Experts of a small language model: a variant of Muon for the experts.
Below are experts of layer 5 (counted from 0) of a mixture-of-experts language model. Rows are named router (the router's row for the expert), gate (a neuron's input weights, with its number), up (a neuron's input weights, with its number), down (a neuron's output weights, with its number) and show model dimensions 0-191. Each number is 50 + 12 x the weight over its row's rms, rounded and kept within 0 to 99.
Before each expert's rows: "raises" lists some tokens whose logits its average output raises strongly, later layers aside; "gets" lists some tokens that make up at least twice as much of what it gets as of all text. This comes from a sample of Wikipedia text that the model never trained on. Tokens count by the router's weight.

# expert 13
raises: " The", " In", " This", " He", " There", " After"
gets: ".", ".\n\n", "-", ").", ".\n", "\"."
router:36 55 55 66 47 62 52 57 49 33 55 70 26 56 48 62 60 62 59 61 38 38 44 27 71 44 58 34 47 53 53 47 45 53 36 48 69 56 37 34 55 35 43 54 58 22 55 60 59 55 67 45 56 47 53 54 67 59 42 38 57 48 66 66 47 41 57 49 64 45 48 16 59 34 35 51 38 46 62 32 76 27 55 65 62 58 55 37 50 59 56 53 65 64 60 51 46 63 56 51 51 47 49 40 35 57 23 49 62 43 60 68 62 52 69 43 71 24 57 33 28 33 35 49 64 48 32 55 47 65 68 40 49 33 27 43 63 54 42 45 53 59 60 43 64 49 50 52 42 52 58 40 70 35 33 33 62 37 68 45 53 59 60 36 52 45 57 41 30 43 48 23 53 69 69 62 69 66 42 37 35 48 45 66 59 42 45 49 45 44 48 37
gate0:48 54 54 33 51 41 38 66 64 34 49 32 31 43 43 42 52 38 40 51 69 47 46 65 46 48 48 48 53 31 46 64 65 59 63 73 52 79 49 31 40 55 52 39 57 54 60 31 32 55 45 53 65 33 61 70 36 67 38 46 40 41 48 30 50 47 34 80 29 56 47 46 56 66 65 50 51 31 44 43 60 65 49 57 40 69 65 45 55 61 42 26 32 58 28 40 48 48 42 42 52 61 43 58 44 56 37 36 36 52 40 32 73 30 40 37 52 48 53 24 20 82 66 48 39 38 62 61 43 65 69 64 53 34 41 37 59 47 60 62 67 35 57 58 29 32 50 47 70 55 62 48 47 43 36 60 47 39 53 51 61 57 45 66 49 53 33 58 48 53 57 55 47 69 52 52 52 49 54 46 38 28 41 43 47 49 50 44 47 47 35 33
up0:51 46 52 57 55 48 69 49 26 36 57 34 67 63 46 52 59 51 45 39 56 45 52 45 45 26 55 64 54 49 58 43 44 47 33 44 39 34 34 59 41 37 25 61 65 31 56 73 70 46 72 47 22 42 47 37 55 53 45 60 70 61 39 37 31 40 70 52 45 34 53 40 73 38 38 63 33 56 51 44 43 36 34 51 55 52 53 47 38 48 41 74 41 41 50 58 57 40 47 51 58 36 42 36 59 59 63 54 62 39 43 62 34 54 25 51 41 59 32 53 63 27 30 49 47 36 60 56 54 33 43 34 53 68 38 47 45 40 59 45 32 44 50 45 56 54 61 55 57 60 20 57 47 69 44 60 60 62 69 30 34 41 63 33 31 56 46 61 57 56 24 61 51 35 24 72 51 48 63 48 56 65 68 47 38 38 58 58 51 51 70 59
down0:49 60 37 41 66 61 59 57 42 53 28 43 75 59 48 49 41 46 47 57 28 20 39 65 47 56 38 41 60 65 79 32 38 66 34 30 41 57 48 44 06 30 73 70 46 56 30 47 52 43 48 35 51 65 47 62 45 44 43 45 46 47 59 56 48 25 49 23 61 37 34 48 39 31 63 63 57 55 41 40 57 39 61 50 51 43 39 38 34 54 49 48 43 63 36 68 39 42 41 64 62 49 52 50 51 39 51 42 57 38 58 59 46 51 34 34 44 39 59 50 68 44 30 32 52 77 50 63 63 24 41 51 62 48 50 40 33 51 41 76 54 41 52 50 55 69 35 42 60 43 47 51 52 73 43 66 70 45 68 55 47 39 44 45 48 28 46 51 43 57 42 56 45 48 47 41 75 55 54 35 39 54 46 48 41 62 44 50 45 38 70 48

# expert 11
raises: "202", "201", "200", " each", " themselves"
gets: " ", "–", "201", "200", "202", "199"
router:36 56 37 54 49 54 45 40 12 50 64 69 60 52 28 38 56 41 38 61 51 49 36 61 46 45 58 37 43 44 61 33 31 35 38 59 68 46 28 57 43 53 50 55 48 09 60 63 48 62 47 58 42 50 69 40 29 60 43 41 70 51 51 65 54 68 56 45 32 45 42 54 34 58 41 69 32 46 48 58 66 67 66 46 42 42 44 44 47 72 63 19 34 50 59 47 45 59 51 78 41 55 56 42 51 67 36 60 53 43 62 43 58 44 60 59 69 46 45 32 45 37 61 47 61 65 57 29 36 38 45 20 49 54 34 63 39 36 86 25 47 38 69 49 54 33 49 52 58 41 57 41 58 46 59 46 42 45 47 45 41 62 42 54 57 51 60 46 51 42 49 62 50 60 65 32 71 57 46 49 52 39 36 41 39 41 54 47 51 63 52 43
gate0:72 60 57 46 74 48 71 42 55 42 59 59 43 50 49 54 46 61 38 48 51 59 38 52 44 72 40 44 50 54 26 44 57 68 67 55 57 38 56 43 60 43 49 70 48 61 59 48 35 50 40 41 76 41 62 54 47 53 66 61 75 54 47 51 48 43 48 45 40 54 33 44 41 39 63 58 34 30 57 31 69 36 36 70 54 48 73 54 44 72 37 35 66 35 43 74 44 48 45 52 43 41 47 32 57 30 59 54 71 38 33 62 54 46 53 50 43 45 58 48 68 52 40 41 52 40 47 68 39 57 15 59 61 34 51 66 47 69 64 57 40 69 58 44 74 51 32 59 45 69 58 42 44 68 57 49 64 52 38 36 57 67 63 55 37 64 64 65 62 31 44 41 61 57 34 61 54 60 67 66 54 40 50 57 55 40 40 44 63 73 70 30
up0:34 64 36 54 51 46 55 51 50 50 53 32 76 48 30 34 45 39 62 68 51 60 26 60 69 65 78 55 57 57 82 36 42 58 42 54 67 41 39 56 39 37 52 56 36 42 56 48 58 48 39 56 46 38 39 70 32 52 40 41 28 72 56 53 39 51 45 52 62 44 44 27 60 68 38 42 43 47 70 41 51 42 47 68 46 85 32 50 55 54 60 44 22 24 47 40 43 58 47 50 27 61 31 64 60 51 55 48 67 42 68 36 34 61 60 48 66 37 44 41 46 59 39 61 57 52 43 50 56 43 66 49 46 65 52 77 57 44 47 59 45 57 61 37 45 36 48 34 64 43 60 54 48 68 47 77 66 50 47 70 68 60 42 40 37 39 34 44 30 46 53 57 44 51 29 34 62 43 56 59 53 44 55 60 47 67 58 45 54 45 59 52
down0:35 62 51 48 46 71 55 51 46 44 68 68 44 44 49 68 39 41 41 70 64 43 32 70 53 43 56 49 61 49 45 66 51 58 56 56 67 53 66 67 56 56 66 54 93 60 56 59 52 60 39 51 34 30 54 54 58 40 44 55 33 67 44 51 50 68 46 43 46 48 58 32 46 49 39 52 49 33 50 73 53 51 53 69 54 52 55 38 66 38 47 40 45 59 67 47 40 55 62 68 35 39 61 44 58 35 42 45 72 40 34 53 61 64 45 52 58 54 62 62 39 58 37 46 56 51 31 44 69 31 59 44 49 41 46 70 42 49 43 33 31 61 72 57 23 52 26 44 73 28 47 35 39 48 59 71 68 56 41 56 48 50 36 40 34 52 69 41 30 65 47 49 55 35 54 32 22 47 55 71 44 74 58 57 40 64 58 52 46 53 50 67

# expert 28
raises: "==", "In", "The", " In", "|", " The"
gets: "|", " |", "-", "==", ".\n\n", "\n"
router:67 51 44 48 59 65 66 67 45 49 57 56 52 45 42 60 47 59 60 43 40 55 49 39 49 53 29 39 58 64 34 56 30 33 63 58 42 63 24 41 44 56 43 40 59 38 69 37 40 60 63 30 32 45 46 37 60 59 60 47 38 62 49 70 46 54 51 44 45 54 59 32 46 32 58 48 46 45 81 54 67 28 52 66 49 42 53 53 70 48 46 47 57 45 52 45 54 46 63 78 55 30 60 53 27 48 37 56 49 40 58 43 40 49 63 62 74 45 51 50 62 58 59 54 62 63 69 42 46 85 66 48 43 58 35 50 66 56 29 42 32 30 62 71 67 72 81 50 52 69 43 58 34 46 41 56 51 60 69 46 55 40 38 38 61 37 67 49 39 46 47 63 69 57 55 62 54 72 51 59 36 37 71 37 53 48 62 32 55 55 40 64
gate3:48 54 51 59 53 46 48 51 45 65 56 52 61 56 35 38 51 55 27 59 59 33 38 43 46 35 64 47 53 56 36 56 43 70 50 69 23 34 44 55 49 36 63 67 35 41 46 50 48 52 54 54 56 50 53 45 50 48 34 32 52 40 42 50 55 50 43 58 48 54 23 54 39 38 61 31 36 61 53 42 52 52 62 41 52 71 32 60 37 61 58 60 62 70 56 46 43 42 70 65 54 59 46 34 75 55 47 27 56 49 17 19 42 44 63 40 32 53 61 49 36 43 50 74 29 59 78 42 47 36 60 43 49 50 31 48 52 58 44 23 43 54 26 62 58 63 39 59 67 71 62 58 48 43 44 54 66 43 41 66 16 45 49 36 48 78 67 56 60 45 39 32 65 62 58 53 61 52 51 58 57 32 44 37 37 61 59 56 59 59 38 52
up3:81 66 75 59 55 31 32 61 54 51 44 60 60 69 46 49 68 46 57 55 49 40 49 39 73 58 44 43 32 55 60 42 51 47 54 57 32 29 62 60 54 47 68 63 71 48 33 52 42 42 47 61 43 33 55 28 37 48 56 38 55 39 48 54 61 41 36 62 64 61 39 58 68 53 62 30 34 52 49 52 53 52 50 38 63 67 46 59 36 51 49 65 60 59 58 53 38 39 66 69 43 49 56 33 63 44 50 20 43 63 08 50 33 38 63 41 41 48 51 35 30 68 53 64 53 37 71 42 50 31 48 28 51 32 40 46 82 61 44 44 32 41 30 37 40 55 42 49 46 74 36 52 59 46 38 39 60 49 54 39 40 45 67 42 60 64 40 43 55 58 49 52 33 54 58 51 68 41 42 44 46 41 64 27 51 48 46 49 40 47 49 62
down3:53 60 63 40 59 52 45 48 64 49 56 45 51 45 66 59 50 39 50 76 53 29 57 57 66 62 58 30 58 58 69 48 58 44 59 46 67 41 59 48 40 37 24 53 57 62 47 60 53 59 50 42 49 26 29 37 45 58 48 44 35 42 71 61 69 43 54 49 74 74 33 57 52 53 55 55 56 41 46 49 53 49 45 72 66 74 54 48 37 62 51 50 73 71 41 49 81 64 70 58 59 42 48 55 47 48 56 47 58 31 46 31 76 76 59 50 61 44 49 37 57 72 67 44 59 61 49 31 39 51 36 57 53 64 35 53 61 52 61 35 61 39 48 46 51 50 75 36 90 65 37 43 63 58 18 43 49 37 71 47 62 45 25 47 41 55 44 60 54 60 58 64 55 31 62 52 46 57 56 42 48 48 62 50 51 52 58 60 54 41 54 44

# expert 14
raises: " to", "'", "====", "|"
gets: " |\n", "\n", ")\n", ".\n\n", "|", " |\n\n"
router:59 52 34 60 38 58 44 61 29 67 42 64 66 57 50 48 53 24 69 52 42 49 75 45 64 64 62 39 51 44 44 73 56 40 63 49 49 56 27 50 41 58 44 32 43 60 33 48 37 51 56 32 56 35 47 42 48 49 59 65 50 58 41 52 75 47 47 42 61 56 66 47 56 34 24 55 48 59 68 56 66 38 42 69 63 49 71 49 42 32 50 44 60 62 61 41 63 36 76 53 51 44 54 52 59 50 62 51 51 47 49 53 58 60 63 47 49 54 65 55 53 81 33 49 66 66 57 54 70 56 51 29 65 59 46 80 62 62 40 66 25 49 42 65 41 79 57 55 46 65 54 52 36 62 50 51 70 34 40 35 56 41 39 45 45 62 58 38 57 70 46 44 78 36 64 49 38 47 70 54 45 49 53 52 35 36 72 34 55 37 35 59
gate0:47 67 47 63 61 48 54 52 52 60 80 71 38 64 46 40 51 26 29 40 49 60 70 42 67 43 52 64 35 47 42 53 46 56 48 66 41 64 57 29 66 67 53 42 71 43 45 37 46 48 22 40 64 49 40 49 27 64 62 61 39 64 62 44 55 47 45 61 45 31 60 53 40 50 35 49 63 50 56 51 62 53 57 39 40 69 62 52 63 52 44 71 61 41 49 42 49 57 63 58 53 49 55 66 39 39 60 52 49 50 58 54 55 66 75 38 43 71 51 36 62 45 38 47 32 57 29 59 50 82 46 43 65 83 42 56 56 47 51 72 51 28 59 40 52 60 48 61 56 59 62 47 61 65 50 42 69 19 47 63 63 40 56 55 37 57 43 43 54 53 58 43 54 46 77 24 36 35 62 36 42 31 35 62 41 68 48 53 62 65 55 51
up0:40 73 48 75 50 40 47 60 45 56 64 68 40 65 56 41 42 34 35 43 55 50 77 51 66 41 51 56 28 60 55 50 57 55 54 47 31 55 43 37 45 62 64 52 63 55 69 42 43 51 36 45 57 42 51 30 43 57 58 60 41 70 61 45 62 52 62 66 68 53 69 49 42 43 38 60 65 36 60 66 65 51 49 38 36 63 69 45 48 47 36 62 50 31 30 60 38 54 53 64 48 46 66 56 34 60 52 41 51 44 43 51 41 51 59 34 30 64 59 44 51 58 42 52 25 57 50 33 54 82 44 44 74 66 53 74 68 50 61 86 45 56 54 54 40 71 57 48 45 73 64 56 40 69 47 39 72 34 56 55 45 69 50 59 40 59 50 65 42 65 48 34 44 51 53 30 40 37 51 50 35 34 36 44 45 79 52 38 49 59 40 60
down0:57 28 47 71 56 62 42 50 43 35 60 41 51 57 48 44 43 56 61 57 53 54 48 45 51 57 58 57 47 28 21 59 41 35 45 44 74 33 70 36 51 49 41 35 53 43 58 64 70 68 45 71 66 33 42 38 48 39 43 58 31 49 41 51 74 45 50 59 69 38 69 79 60 56 61 59 52 53 60 52 55 72 30 53 57 66 40 67 53 46 51 44 58 59 63 59 61 59 53 75 45 39 42 75 46 39 26 47 59 45 50 62 56 36 71 44 66 43 41 49 37 46 29 28 34 56 58 57 59 53 75 62 52 43 42 76 49 32 53 57 57 61 29 74 47 57 57 56 34 52 20 41 42 60 54 49 68 56 50 57 46 49 39 52 37 34 45 40 43 65 54 51 40 53 55 58 38 41 57 45 50 36 31 42 41 38 35 37 45 43 75 57